config.yaml
hidden_size: 96
n_experts: 80
hidden_act: "squared_reglu"
moe_layers: [0, 1, 2, 3, 4, 5, 6, 7, 8, 9]
init_std_router: 0.0284
optimizer: "soap_variant"
max_seq_len: 512
max_steps: 8727
Below are experts of layer 6 (counted from 0) of a mixture-of-experts language model. Rows are named router (the router's row for the expert), down (a neuron's output weights, with its number) and show model dimensions 0-95. Each number is 128 + 24 x the weight over its row's rms, rounded and kept within 0 to 255.
After each expert's rows: a language model's description of what the expert responds to. This comes from a sample of Wikipedia text that the model never trained on.

# expert 2
router [ 94 160 127  73 118  82 142 163 128 170 173 154 136  98 149 153 152 116 136 126  86 120  98 156  96 133 119 105 103 130 154 110 121 134 121 157 169 144 131 142 151 105 147  99 105 102 126 136 102 101 113 135 117 149 164 115 145 121 154 109 135  97 162 106 106 166 135 126 133  86 144 115 129 118 132 105  79 150 128 148 148 158 102 116 114 110 136 125 127 159 124 120 178  97 178 150]
down0 [123 133 112  98 118 151 167 121 137 180 113 136 128 104 146 147 152 151 152 128 141 143 129 143 141 140 178 100 117 120  79 116 125 117 115 114  89 107 108 153 143  96 111 104 115 135 134  76 104 146 138 100 127 144 141 108 138  48  87 130 149 119 164 131 139 113 133 121 141 161 146  98 159 126 154  99 100 128 120 149 112 113 133 108 126 128  93 117 135 190 110 117 172 107 144 172]
down1 [100 144 136 120 114 142 122 127 141 157 120 114  92 109 174 143 121 122 114 105 109 141 163 136 161  85 152 136 144 126 121 143 141 104 144 130 150 157 137 100 168  93 108  94 134 108 143 159 128  95  94 128 114 131 145 144 125  97 106 111 132 100 145 129 121 184 148 126 138 144 111 141 148 118 109  84 116 100 123 122 172 145  76 121 180  95 142  90 140 150 185 153 143 163 172 119]
down2 [145 111 124 145 142 126 169 147 109 161 126 119 164 125 125 124 157 147 140 108 147 179  65 113 114 128 133 140 119 123 155 185 152 131 133 100 161 111 110 146 126 127  97 157 117 108 174 137 114 169 155 119 104 170 114 133 149 121 128 123 157 142  78 152 134 111 140 107 123 144 169 127 117  76 113  81 120 117 128 111 159 105 137 138 145 147 138 169 131  78 103 138 145 145 155 158]
What it handles: Table header cells. Column separators and header words in sports, election and discography tables, such as Pts, Votes, %, closing pipes and parentheses.

# expert 33
router [109 148 125  68 111 102 152 131 124 144 140 146 129 103 148 146 144 119 136 142 101 131 119 160 103 129  62 120 123 116 179 110 127 114 119 148 155 157 136 148 147 120 184 133 132  83 114 149 100 103 102 139 134 133 149 120 165 124 163 102 157 112 153 110  95 166 133 113 127  90 131  85 139 171 137 124 138 148 118 153 122 125  89  85 124 131 102 126 162 139  98 177 127  97 139 148]
down0 [146 173 138 107 136 114 129  77 119 133 136 118 141 109 152 130 119 156 108 128 116 108 141 117 151 165 108 120 129 147 115  87 159 140 166 165  93 123 124 144 186 112 150 159 146 117  83 136 122 131 141 118 157 134 108 110  86 135 136 158 111  76 131 155 123 145 134 164 174 119 113  99 115 125  86 129 125 100 142  85 123 157 108 117 153 150  87 109 141  63 141 113 141 114 116 104]
down1 [ 76 106 124 139 182 139 141 143 126  98 123 151 156  79 112 120 121 177 144 136 103 109 146 128 132 163 151 146 165 124 118  99 184 127  91  91 132 141 105 137 150 129 110 118 133 157 113 109 139 143 102 114 161 132 144 121 127 134 149 137 134  72 197 115 132 155 111 124 151 145  96 122  94 156 137 163 132 134 124 117 117 106 116  80 145 122 159 156 132 168 108 119 122 158 134 112]
down2 [146 107 104 136  98 124 146 146 121 135  68 125 139 101 156 169 141 132 145 164 137 171  90 145 173 133 132  99 138 107  97 132 142 178  60 131 133 152 133  96 155 112 126 163 137 176 138 135 141 121 109 149 156 121 136 148 141 137 117 108 164 118 151 109 107 130 118 137 205 103 160 137 113  99 135 139 151 137  82 125 127 128 131 146  97 136 127 106 128 121 123 168 135 139 138 115]
What it handles: Infobox values and counts. Numbers and list dashes in infobox fields like GNIS ID, area codes and formulas, plus spelled-out counts such as two, three, four.

# expert 18
router [106 125 202 108 107 122 154 115 104 163 151 175 143 105 140 138 136 125 151 138 113  88 133 136 134 117 102 117 128 123 147  96  96 131 109 129 169 131 172 174 153 123 154 129 131 121 103 134 123 119 106  91 116 149 105 127 176 157 155 117 152  95 126 109 118 144 136 107 172 135 135  94 149 123 148 117 111 130  82 130 141 142  90  88 142 106 130 116 126 148 116 153 171 119 189 147]
down0 [164 119 134 114 103 125 103 119 129 145 162 106  93 136 105 188 132 140 100 132 149 117 188 107 111 166 107 116 134 107 128 120 137 160 135  92 168 100 167 144 139  78 108 135 130 128  67 131 130 147 100  75 123 110 136 129 136 115 121  84 115 127 135 122 107 108  82 128 149 140 136 131 168 118 127 108 101 125 146 109 124 130 137  99  72 123 129 137  99 121 123 117 109 107 170 167]
down1 [130 136 108  94 119 133 119 117 137 124 142 138 133 134 172 106  75 140 200 137 155 109 201 147  95 110 127 115 120 103  90 161 112 163 124 114 110 142 127 146 143 122 100 126 121 128 141 139 138 134 106  94 152 121 148 105 145 137 148 102 104 138 147 144  75 158 122 136 139 129 163 100 100 201 153 150 127 147 143 133 141 116 147 116 105 156 117 149 137 134 167 155 156 102 111 107]
down2 [147 107 141 168 141 128 100 117 128 102 162 113 123 146 140 163 117 127 137  88 108 120  88 124 117  97 108  67 126 122 136 123 128  83 141 100 126 129 147 121 129 133 139 114 177 189  85 112 119 142  88  86 126 149 141 119 119 129 119 130 142  84 114 146 137 160 140  92  73 107 132 117 120 118 142 168 137 172 149 126 103 147 112 141 132 151 116 147 164 104 106 119 152  93 137 177]
What it handles: Surname word endings. Final pieces of foreign or uncommon personal and place names, such as -berg, -ić, -kov, -ville, ending Iglehart or Bhowmick.

# expert 7
router [ 94 140 153 118 116 119 126 144 113 150 117 157 144 116 148 141 110 125 148 130 119  98 118 154 106 157 142  98 105 106 133 105  81 107 130 141 142 170 157 160 139  88 136 139 139 131  85 116 102 122 107 119 147 144 114  98 148 132 150 115 189 104 156 136  98 146 150 110 127 110 130 102 149 116 122 130  97 143  84 172 147 124  56 100 125  80 117 118 157 175 132 140 161  93 144 147]
down0 [136 113 170 104 136 131 156 103 105 128 166 131  78  87  70 113 119  86 106 161 100 137 179 147 134 115  95 135 139 133 129 125 155 106 119 129 136 125 129 148 149 107 137 121 138 156 130 157  87 151 132 125 128 117 128 100 145 157 117 150 105 103 157 123 103 166 121 110 126 131 151  65 146 134 139  95 171 140 147  88 111 157 101 148 154 136 132 116 153 193 144 139 119 142 146 128]
down1 [153  97 153 131 117 129 154 107 140 130 132 106 113 121  85  86 134 140 112  95 144 141 101 122 152 142  98 133 131 145 132 139 119 121  66 179 110 104 116  96 141 147 158 160 128 122 144 109 136 107 119 124  76  88 101 127 127 131  84 135 163 114 129 129 149 124 157 142 116 164 110 151 172 105 124 173 144 106 151 158 120 158 103  96 105 154  79 128  85  96 119 121 151 150 139  98]
down2 [114 166 144 156 172 126 127 134 127 166 123 141 133 121 137 124  96  93  90 117 125 104 134  90 111  95 209 152 147 115 144  75 146 156 135 119 149 120 153 122 118 138 118 121 114 158 126 130 155 119 157 143 148 123 130  90  80 170 127 124 125 147 115 109 120  98 146 117 152 148 103 141 113 146 162  94 131 180 126 179 124 128 120 155 118 135 105  92 156 162 109 117 127 108 129 164]
What it handles: Mid-word vowel syllables. Inner syllable pieces ending in a vowel inside long or foreign words and names, such as ti in reputation, arin in Katarina, ce in Cretaceous.

# expert 3
router [106 159 192 120 108 116 141 120 108 187 155 152 143 111 155 157 158 134 138 160 115 110 131 144 125 129  91 108 115 132 140 108  90 133 101 143 197 111 132 131 148 110 136 136 118 104 110 144 126  98  94 130 134 126 134 109 169 156 169 122 160  94 147  85 112 154 148 130 139 114 145  99 163 150 135 104 132 128 111 124 143 142  94  85 148 102 101 124 139 137 117 155 167 111 167 150]
down0 [159 163  78 155  82 126 153 142 123 109 156 121 144 124 118  90 125 115 142 116 145 133 111 129 158 121 122 145  98 140 113 152 108 120  82 155 120 162 126 113 117 152 131 176 141 114 164  68 140 107 140 135 114 131 114 177 140 119  98 114  94 143 128 145 181 117 162 110 106 142 148 127 155 143 160 129 143 143 131 122 131 195 135 116 142 139 126 152 144 147 138 118 135 153 106  59]
down1 [103 108 113 140  90 144 112 123 149 141  95  81 141 154 122 112 155 126 146 126 117 114 123 138  77 137 131 141  90 104 163 138 135 143 132  86 151 122 144  87 128 146  68 131 160 157 124 115 109 130  96 115 140 125 146 186  86 100 105 169 166 151 140 148 130 125 182 154 111 174 123 184 142 135 130 122  98 126 141 139 150 143 115 131  95 130 105 163 153 132 102 130 119 122 140 141]
down2 [ 71 127 125 146 130 127 140 123  91 136 146 155 150 139 158 144  98  89 111 135 156  90 140 141 170 118  86 111 127 123 141 139 185 157 112 175 139 116 137 112 106 108 157 114  94 134 162  96 141 110 140 111 142  95  85 146 183 155 154 142  96 108 113 121 105 119 123 124 108 126 161 141 141 101 133 122 144  97  95  84 130 157 106 106 172 115 164 146 151 134 141 123 109 116 143 118]
What it handles: Name-final word pieces. Final pieces of place and proper names, such as -ville, -ford, -shire, Street, Creek, or Indianapo-lis.

# expert 11
router [101 163 136 100 124  96 141 137  96 140 133 134 133 107 153 173 122 143 178 157 106  84 135 159 108 163 117  93  79 130 130 110 123 138 115 128 151 143 162 200 138  74 141 133 115 126 126 118 100 122 112 120 135 149 149 143 147 141 156  97 152 104 175  93 111 147 151 117 140 118 144 109 131 130 138  79 105 141 126 126 150 134 107 110 121  77  95 112 155 156 103 132 150  99 128 120]
down0 [182 113 144 168 111  94 134 127 142 145 126 104 135 132 121 173 191  81 105 142 131 138 164 137 142 104 155 129 120 127 110 130 111 116  89 142 133 135 149 139 113 136 159 102 133 158 125  93 115 138 134 112 138 140 116 121 121 185 125  98 125 146 147 175 130 113 173 157 123 137 120 109 119 117 151 136  97  67 149 148 178 165 127 113  94 154 109 136 147 110  88 129 137 122 105  94]
down1 [109 129 147 133 120  88 138 156 147 167  99 100 174 129 129 131 122 175 145 157 147 102 131 137 106  99 153 105 120 149 123 148 111  91 137 141 101 116 117 118 105  80 143 179 146 123 101 144 151 154 124 111 100 130 131 112  87 175 146 147 126 110 137 149 134 133 133 134 123 128 102 125  57 185 132 153 114 150 133 120 188 108 106 140 102 101 127 139 102 168 124 109 149 120 128 103]
down2 [100 115  85 155  98 109 141 110  77 150 114  50 133 119 155 156  72 144 133 142 113 111 123 122 112 116 183 144 141 122 132 151 144  94 116 137 113 122 150 157 103 144  93 130 154 137 137 163 114 141 107 129 136 132 134 145 128 104 138 142 170 121 154 149 149 130 120  92  94 104  87 121 143 136 157 125 133  90  93 122 142  96 155 107 140 138 132 140 143 185  91 114 122 117 122 156]
What it handles: Mid-word foreign syllables. Short syllable fragments inside long foreign or scientific names and rare words, such as București, Uzbek, sclerosis, mediterraneus.

# expert 52
router [110 138 156 112 118  94 150 160 130 131 122 152 142  91 153 135 147 113 147 136 102 127 122 169 130 130 113 107  98 105 164 111 127 117 113 145 182 101 130 149 143 133 175  96 134  70  99 136 113 116 112 137 118 149 148 112 146 149 154 109 169 104 153 106 125 140 119 110 135 126 148 120 142 158 128 117 102 151  80 145 149 122 106  81 143  81 122  88 163 143 116 158 173  96 170 157]
down0 [140 119 115 119 130 167 149 141  90 106 118 138 137 149  94 139 114 133 113 126  90  89 110 123 116 148  96 128 108 112 156  90 137 136 180 113  45 106 143 146 136  97  92 134 115 143 124 189 112 167 123 128 130 130  98 100 137 121 179 150 141 142 142 110 128 147 120 116 145 122 159 123 107 134 137 127 147 140 165 145 164 126 120 164 120 127 102  97 124 135 122  78 139  85 167 112]
down1 [122 150 100  99 107 105 145  93 169 166 146 153 139  94 162 146 174 151 101 144 174  98 138 111  98 148 143 138  90 180 124 147 156 122 135 107 116 151 130 142 153 137 123 149 139 125 143 108 172  99 109 106 132 139 115  98 147  95 121 150 138 126 158 142 112 147 112 153 161 111 103  99 133 102 186  86 133 167 139 136 139 146 136  79 116 132 147 147  93 109 116 134 120 107 110 139]
down2 [135 109 126 149 162 120 119 153 147 138 102 144 115 175 107 104 144  80 142 138 113 130 105 135 137 118  95 118 123 109 151 139 135 127 116 162 134 136 119 100 115 152 186 100 133 145 105 164 144 146 193 125 152  99 169 133 132 159 161  85 107 128 139  86 113  95 118 126 105 131  99 142  98 137 120 173 146 105 159 120 136  79 156 124 157 165 153 110 147  96 141  93  99 135 139 139]
What it handles: Table and field separators. Pipe separators in tables and colons after labels like Date of birth or Formula, plus dashes, semicolons and since.

# expert 25
router [ 83 157 179 117 117 113 164 140 109 140 147 156 142 104 179 143 134 135 142 143 138  60 113 143 116 111 127 107 125 135 139  83 126 131 120 138 163 144 180 192 153  95 144 137 144 119 115 133 106 113 124  94 116 167 116 142 160 141 147 108 158  91 127  96 126 139 133 107 155 155 135 109 172 123 144 130 122 145  87 156 154 139  96  96 136 108 116 130 126 159 125 142 158 109 150 127]
down0 [115 117 105 139  95 157  96 106 149 101 128 114  95 132 143 129 144 105 120 104 184 105 175 146 138 125 152  99 137 129 110 129 140 128 130 118 152 159 162 118 112 159 104  97 140 158 125 106 144 109 143 157 175 155  90 126 118  58 139 139 105  99  95 171 106 122 139 112 116 101 168 112 150  80 123 163 136 121 164  96 124 137 123 155  94 129 121 137 111  97 161 112 102 120 136 125]
down1 [149 123 147  82 127 118 169 125  96 117 103 120 126 106 102 141 114 116 146  93 121 124 141 101 137 148 106 125 117 142 136 140 123  88  91 128 151 144 112 103 125 126 196 137 105 132  78 195 107  89  80 125 141  79 120 104 150  75 158 137 115 123 108 122 101 156 141  71 132 152 137 130 112 133 131  93 151 114 161 131 147 115 140 106 150 136 124 123 105 125 141 153 107 123 114  98]
down2 [159 130 119  96  99 105 141  90 131 155 108 140 109 157 135 163 121  95 112 117 152  98 166 116 125 141 148 101 102 162 105 141 151 156 121 128 152 168 159 112 148 115 131 134 121 120 125 152 101 116 131 157 145  98  77 104 137 136 121  99 139 140 114  99 104 141 104  78 167  99 141 177 148 125 110 158 134 153 138 104 124 170  53 160 123 103 101 115 107 141 129 113 101 125 126 148]
What it handles: Name-internal fragments. Pieces inside proper names, often surnames and place names, plus first names like Alex and Matt, such as Barnsley, Rohlman, Meyrick.

# expert 17
router [111 150 149  70 117 115 135 151 120 146 119 146 156  79 153 141 142 119 157 157 114 132 122 169  89 134 130 100 133 113 140 131 134 107 110 128 180 132 127 160 130 118 165 101 116 106 123 133  98 119  59 136  96 167 155 122 142 115 143 107 169 104 153 140 117 135 135 113 155 107 138 125 156 143 135 121  92 139 104 131 152 139 104 118 134  89 124  96 159 138 110 165 192 106 158 155]
down0 [124 141 118 116 111 134 127 134 114 153 133 114 110 203  93  79 125 116 154 116 113  98 124  95 135 135 101 106 123  94 132 144 103 131 112 108 128 150 125  80 177 139 120 132 149  89 166 125 166 120 101 137  81 133 114 123 102 121 150  82 120  95 103 126 138 133 131 139 115 120 109 141 143 124 120 153 100 162 134  93  68  95 172 142 129 117 133  94 134 105 119 150  99 179 123 119]
down1 [117 110 118 113 140 174 139 110 135 122 155 114 115 163 163 142 150 122 160 122 108 159 137 109 148 132 129 124 122 148  92 147 102 146 183 104 117 122 196 121 115 139 141 104 150  89  87 105 156 119 162 126 103  98 148 127  98 103 131 121 151 142 117 124  88 109 118 146  81 154 114 117 119 119 159  64 130 120 146  73 143 149 134 145 144 127 132 124 145 146 115 154 139 110 110 186]
down2 [157 134 101 123 128 130 172  86 126 134 124 131 189  81 168 134  98 146 153 162 132 150 123 163 115 112 128 114 114  94 143 108  98 141 109 166 170 151 125  88  91 139 140 112 117  75 125 167 154 143 133 119 122 123 121 169 132 124  89 157 132  94 141 166 145 118  79 123 117 129 102 145 129 124 106 150 123 144 113 142 149 109 110 131 115 147 154  75 134 119 157 116 125 111 168 115]
What it handles: Table cells and separators. Pipe separators, double spaces, line breaks and numbers inside Wikipedia tables of sports results, statistics and dates.

# expert 9
router [109 136 173 126  87 104 158 127 124 147 153 163 144  96 138 135 157 119 162 144 107 121 153 170 127 135  82  98 117 138 142 126 104 129 106 133 194 107 130 142 130 103 157 122 118  84 106 144  94 101 113 114 116 130  97 128 158 143 158 102 165 116 149 112  93 142 118 102 149 118 132 127 161 147 139 119  99 139  91 134 147 126 102  71 145  83 104 127 128 131 125 147 179 112 163 141]
down0 [141 134 151 139 111 126  79 128 112 131 164 120 102 112 143 187  87 106 121 108 113  95 147 175 172 133 141 135 119 119 138 108 134 142 125 136 128  93 116 133 134 122  94 143 128 130  96 106 128  89  80 133 130 146 170 105 115 143  89 119 105 142 138 121 144 148 145 148 129 101 184 102 127 109  78 151 135 138 145 147 103 145 157 107 115 182 148 137 116 147 119 125 183 164 150 159]
down1 [ 98 135  92 115 141  92 136 109 125 151 128 132 110 154 161 130 122  98 138 140 102 107 144 125 100 135 161  41 109 128 124 170 147 108 121 129 119 126 163 161 144  81 151 124 136 100 103 161  54 133 118 181 145 126 146  96 111 151  97 113 151 126  83 159 107 140 132  90 159 144 131 141 118 119  91 137 128 156 118 154 138 126 111 103 147 140 144 139 129 124 111 156 141 123 125 141]
down2 [120 129 109 150 130 125 120 132  99  95 110  80  86 119 107  83 110 183  63 137 123 131 126 108 104 152 155 153  99 133 173 124 150 162 113  85 115 117 109 148  96 139 152 123 151 155 135 162 137 125 116 168 127 133 128  84 111 125 144 107 166 147  95 173 120 143 135 114 114 120 130 134 130 128 115 102 125 130 120  79  99 140  82 159 108 145 157 176 124 147 116 123 120 145 140 117]
What it handles: Punctuation after names. Commas, table pipes, "and" and brackets right after a personal or place name, e.g. "Driffield," "Leland Cook," "Jones |".

# expert 12
router [133 126 158 107 100 118 163 140 138 144 135 138 154 111 142 132 132 103 149 175 116 116 118 118  89 181 129 115 126 114 148  81 101 135 133 174 152 109 173 139 137 101 140 118 120 107 100 121  79 125 114 142  90 130 124 108 146 114 144 121 134  77 128 104  95 148 142 101 165 117 145 122 118 129 166 131 139 141 110 143 151 115  70 127 129 112  86 110 154 144 117 147 145 109 136 208]
down0 [115 100 132  89 193 113 144 172 133  94 120 161 106 135 146 141 159 141 147 100 147 125 132 118 129  93 130 118 114 129 118 130 138 164 159 164 163 146 112  99 139 112 143 113 153  98 106 123 131 127 113  94 146 145 135 137 126 115 109  48 119 131 140 123 120 128  86 125 135 108  81 158 126 123 115 107 131  94 155  87 102 162 120 158 110 134 112 122  85  81 141 135 141  97 155 154]
down1 [110 128 125 121 151 144 118 138 133 128 169 132 114 132 139 136 107 155 112 134 128 100 115  90  91 137 125 120 148  77 145 141 119 143 129 145 143  85 127  98 104 112  98 101 138 150 127 151  91 134 147 175 125 108 148 154 135 152 116 153  81 130 112 139  95 108 150 116 112 171 113 194 197 161 143 176 141 172 140  99 143 107 111 144  98 144 119 125 114 127 125 110 156 106  86 116]
down2 [117 106  93 103 171  86 120 127  88 158 119 136  90 132 124 158 142 131 156 139 130 154 170 115 106 135 133 119 133 116 160 129 157 130 124 117 124 123 131 166 158 148 165 108 180 155 154 139  81 111  99 120 145 161 136 126 116  87  86 133 125 118 117  91 143 136 139 115 146 100 129  96 177 108 150 129 135 117 109 127 137 117 141  76 151 138  91 110 138 160  87 170 167 110 109 129]
What it handles: Copulas and auxiliaries. Forms of be and similar auxiliaries or adverbs after a subject, such as was nominated, being filmed, been considered, widely.

# expert 27
router [ 67 124 185 128 116 127 148 125 114 166 140 141 144 116 133 162 173 128 139 134  95 104 120 165 136 144  89 100 130 118 139 128 117 117 109 133 185 147 160 143 147 131 127 113 143  88 127 149 112 110 112 102 109 147 120 120 172 138 149 116 149  78 152 117 126 144 150 115 150 116 143 106 158 154 134 105 107 141  96 142 140 146  85  81 143  91 127 124 126 162 140 158 157 102 170 165]
down0 [116 118 115  79 112 151  90 138 126 112 140  98 143 120 168  61 166 173 157 174 103 127 146 153 162  95 113 128 106  75 131 102 142 109 147 123 134 109 113 113 137 119 127 130 122 114 110 152 117 120 139 118  74 167 114 114 123  94 133 151 127 105 165 156  85 161 112 138 125 162 154  90 121 128 159 144 107 129 105 139 128 113 178 123 139 141 170 118 108 137 116 128 124 137 109 143]
down1 [138 120 137 157 100 121 165 140 143  99  55 136  91 100 126 103 146 101 143 130 102 175 147 130 136 122 163 149 111 139 151 105 128 129 137 155 149 151 103  98 137 172 124 109 152 160 118 126 126 137 136 128 109 124 125 179 110 108 121 138 136 121 122  81 194  94 142 129 137  98 134 132 112 127 144 113 148 110 110 140 114 157 121 192 124 136 114 127 132 105 133 130 107 204 116 138]
down2 [ 88 148 112 141 129 150 150 115 142 127  90 115 142 149 171 128 139 145 139 114 102 133 147 153 131 135 129 157 105 142  95 171 139  79 125 117 172  81 119 164 138 143 123 134 155 120 129 165 102 133 109 120  85 117  95 128 159 104 107 125 152 172 124 157  93 169 134 134 136 122 124 165 149 162 117 136 138 107 114 139 135  92 111 105 105  94 200 123  91 144 125 132 101 106  97 125]
What it handles: Title-closing name pieces. Last pieces of names in article titles and text, especially the closing = of a "= Title =" heading, and endings like -ić, -berg, -idae, Township.

# expert 43
router [117 195 136  99 112  91 145 137 147 164 155 170 153 124 185 148 139 121 146 131 107 116 150 136  99 129 127 121 121 118 144  95 114  85  79 129 142 125 137 146 177 101 149 121 133 103 123 134 126  80  88 130 124 146 162 152 153 159 134  94 138 114 164 115 101 157 150 113 167  89 118  98 173 103 151 111 109 136 101 125 140 128 118 122 129  95 132 106 148 157 118 138 141 100 136 145]
down0 [ 72 118 180 156 106 176 115 122 165 122 155 125 153 105 126 166 115 184 143 138 141 147 122 133 137  96 102 113 127 105 122 131 124 143 131 167 157 134 159 159 127 126 104  84 108 109 170 130 158 149 150 141 124 100 121 114 138 154 171 162 119 110  74 143 160  95 126 154 135 102 162 135  90 154 117 145 137 103 129 104 157 142 113 122 124 116 142 112 127  91 143 105 135 124 162 140]
down1 [123 133  99 118 146  98  72  96 136 121  87  95 111 145 113 154 122 105 150 130 100 195 129 168 145 114 146 144 146 136  84  71 134 122 115 106  89 105 172 136 131 126 123 116 129 122 138 103  97 135 160 165 137 148 127 104  73 144 119 124 120 166 146 116 114 139 123 123 177 123  99 109 167 120 159 136 117 122 126 119  90 173 122 100 133 162 126  98 126 156 133 128 127 115 115 138]
down2 [165 136 114 138 108 145 126 124 144 128 145 125 174  96 122 156 102 154 114 153  70 166 116 139 144 143  91 104 144  95 149 177 169 124 143  96 143 113 150 169 133 118 131 117 142 128 112 128 116 140 126 164 121 118 108 128 150 123 119 154 167 154 126 103 193 119 123 121 126 110 158 130 148 119 150 159 160 126 105 119 131 106 123 148  73 116  70 110 175 149 105 147 113 146 140 158]
What it handles: Derivational suffixes and adjectives. Suffix pieces like al, ion, ical, ment and abstract adjectives or nouns, such as national, social, education, certification, laboratories.

# expert 0
router [123 146 141 111  66  95 163 138 154 128 154 142 185 103 148 136 138 106 158 131 131 117 120 159 124 150 132 119 121 118 159 114 110 125 117 146 149 138 145 133 149 116 136 117 102 124 110 142 107 125  86 119 129 171 124 144 154 147 146 121 150  71 170  99  86 142 124 100 153 106 166 115 180 118 129  93 109 144 118 128 147 150 120 117 139 115 126  92 183 152  86 171 140 113 152 162]
down0 [118 122 123 131 121  85 175  85 127 130 107 157  91 116 110 117 136 109 149 152 110  95 176 107 128 125 129 101 123 147 130  97 115 121 126 152 135 100 190 127 105 110 148 125 135  80 118  99 102 148 150 121 115 157 139 121 159 165 123  91 136 172 110  78  94  93 180 127 139 144 142  96  88 116 122 137 108 133 139 142 134 116 115 152 156 143 116 157 141 152 120 145 150  89 138 166]
down1 [133 145 154 157 182 178 122 177 145 137 144 152 123 129 152 156 169 123 132 113 111 134 137 140  85 119 170 141 108 126 133 142 142 133 112 147 106 149 146 126 122  91 181 137 161 145 123 132 114 134 132 121 142 139  91  92 167 156 123  82 121 125 109 152 133 140 142 106 119 154 103 163 163 150 133 129 186  86 139 141 138 152 110 151 124 138 110 141 132 180 144 146  97 101 168 112]
down2 [137 111 139 121 147 138 115 117 126 150 162 104 148 130 148 161 114 157 132 147 129 123 117 115 126 145 123 118  91 124 135 121 122  91 111 114 117 190 132 155 134 131 128 100 122  99 137 130 117  93 104 124 143  72 151  85 144 127 121 164 141 143 137 138 138 117 123 125 109 123  56  96 124  98 180 115 156 133 121 161 130  96 112 182 133  60 122 136 121 101 173  80 118 140 127  93]
What it handles: Past-tense verb completions. Verb endings and whole verbs after was, he or it, often passive reports, such as said, announced, attributed, suspended.

# expert 24
router [ 97 167 140 106 100 120 137 144 152 159 128 173 125 111 156 148 143 128 151 150 109  97 117 149 110 172 118 104 110 134 128 110 131  72 104 120 138 153 178 156 175 100 135 136 176 118 124 135  92 109 128 110  72 143 123  99 130 126 149  63 138 114 134 112 123 151 125  92 155 125 122 123 152 139 150 119 120 136  88 152 121 151 121 105 126 110 113 134 119 164 137 160 138  83 172 117]
down0 [128 162 156 148 151 142 124 124 115  66 126 111 105 132 106 131 166 180 145 141 104  92 124 167 126 155 154  77 142 122 140 135 153 134 118 128 102 122 122 105 131 105 128 122 174 147 102 140 119 111 108 139 123 137 127 130  78 135 141  90  89 126 160 156 175 123 162 111 101 145 104 134 117 132 130 159 112 110 161 176 138 154 113 133 104 164 119 160 101 135 158 152 117  96  96  93]
down1 [109 120  77 130 144 119 118 150 145 107 125 130 131 110  79 161 113 139  98 145 120 129 163 127 120 140 149 106 100 125 146 160 139 154 106 152 170 115 147 145 141 130 119 183 110  95 148 109 123 116 159 102 112 139 114 100 147  78 122 112 162 101  84 131  91 120 159 106 135 117 141 119 129 138 116 161 145 157 150 140 119 151 164 172  69 125 152  93 171 128 125 135 123  79 125 156]
down2 [111 131 101 157  97 118 124 129 135 137 112 176 100 134 145 157  77 141 112  85 185 132 126 119 130  69 125 154 171 116 116 158 129 110 112 140 145 135 127 166 131 138 131 133 131 109 169 112 119 105 172  98 115 153 101 113 107 147 148 117 113 135 106 133 162  94 100 168 115 114 125 136 144 148 120 152 113 105  98 120 142 158 156 140 179 121 106 102  84 145 168 160 157 130 111 141]
What it handles: Foreign-name first pieces. Opening capitalised pieces of foreign words and place names, such as Pl in Plata, Sc in Scotia, St, Qu, Alb.

# expert 14
router [111 127 141 123 113 110 156 162 133 151 144 130 142 124 147 164 154  82 142 128 125  89 137 131  98 152 103 116 142 107 121  60 105  84 134 114 115 138 141 193 158 125 135 101 111 115 110 122  79 129 106 126 156 149 150  90 140 154 130 124 146 124 153 128 124 152 168 121 125 101 137  98 126 115 148  97 126 148 116 167 162 154 100  82 152 107  96 106 166 154  97 142 148  95 135 127]
down0 [106 142 136 111 156 136 168 166 108 150 131 155 106 131 144  68 139 137 170 118 146 110  99 136 103 122  91 101 124 123 131 144 114 137 127 163  96 141 122 119 144  99 138 121 149  90 124 176 124 137 135  96  88 147 125 162 172 136 138 116 145 126  86  83 125 153  92 145  99 122 145  91 107 139 109 135 137 127  66  95 137  98 117 111 173 130  99 162 107 140 142 162 114 123 116 108]
down1 [146 142 154 149 120 114  96 123 139  89 154 134 131 156 139 113  92  98 113 124 147 130  94 118 117  98 113 124 172 109 147 118 155 138 146 146 146 125 125 144 104 144 126 106 102 103 130 124 173  55 135 129 160 120 130 142 123 105 163 159 109 111 184 134 118  98 135 171 115 132 101 117 107  86 105 117  76 150 146  79 154 102 144 139  87 145 107 127 146 122 129  81 129 109 115 157]
down2 [110 123 105 124 131 130 119 104 155 148 157 135 118 175 139 153 140 154 157 146 144  83 116 145 131 128 118 183 183 105 156 106 146 141 155 119  87 142 140  96 164 169 106 138 146 138 137 130 162 112 131 125 128 105 126 133 102 159 117 154 105 105 118 145 154 141 147 148 106 160 110 136  95  87  74 130 112 145 106 137  91 143  78 125  96 133 141 110  96 137 138 117 130 177 139  83]
What it handles: Mid-word syllable pieces. Short interior word pieces like ti, vi, di, na inside longer words, such as requ-isi-tioned, gra-ni-te, wal-nu-ts.

# expert 56
router [ 84 119 143 105  94  89 162 137 155 132 163 168 145 107 155 144 130 125 141 161 130  88 130 164 119 149 123 131 107  83 139  98 109 114 115 150 154 133 146 136 133 123 173 137 127  97  81 149  94 129 111 126  98 131 140 106 131 104 161 124 151  98 131 116  72 131 142 123 150 123 172 131 137 127 151  91 112 133  88 150 148 151  94  93 142 102 105 131 141 134 113 129 165 117 136 191]
down0 [119  99 166  84 108  94  85 123 142 123  89 129 152 139 120 143 116 112 140 103 154 168  73 123 109 118  94 141 126 119 119 147 109 119 144 131  95 161 120 124 129 120 121 147 177 133 144 104 106 155 118 139  94 140 105 167 144 108  98  68 151 143 116 171 165 149  99 144 104 136 121 158 124 148  94  82 100 157 107 111 139 164 126 124 129  92 137 137 125 125 105 123 140 118 164  93]
down1 [135 170  96 143 121  71 117 112 199 115 136 139 139  92  76 150  98 113 133 137 118 142  93 156 135 157 108 124 116 149  94  83 139 163 131 105  91 159 124  94  95 120 121 118 121 147 122 122 136  93 125 150 136 124  90 160 112 133 120 153 176 133 108 146  94 120 120 101 139 147 174 150 154 115 126 136  89 126 132 161 130 140 143 122 106 169 122 148 113 144 154 139 118 134 131  89]
down2 [ 95 154 130 128  94 147 127 130 130 151 173 134 121  81  96 124 121 117  97 112 119  95 105 106 106 112 126 140 154 113 134 122  98 104 158  99 116 112  99  74 151 138  82 112 115 139 148  99 151 169 123 141  84 156 158 167 159 143 150 142 164  75 131  97  98 143  95 155 131 114 127  85 116 129  86 125 112 157 107 111 132 119 129 119  98 138 123 162 109 155 139 136 116 126 124  85]
What it handles: Verbs and function words. Auxiliaries, pronouns, conjunctions and adverbs inside clauses, such as would, has been, who, also known as, since, or.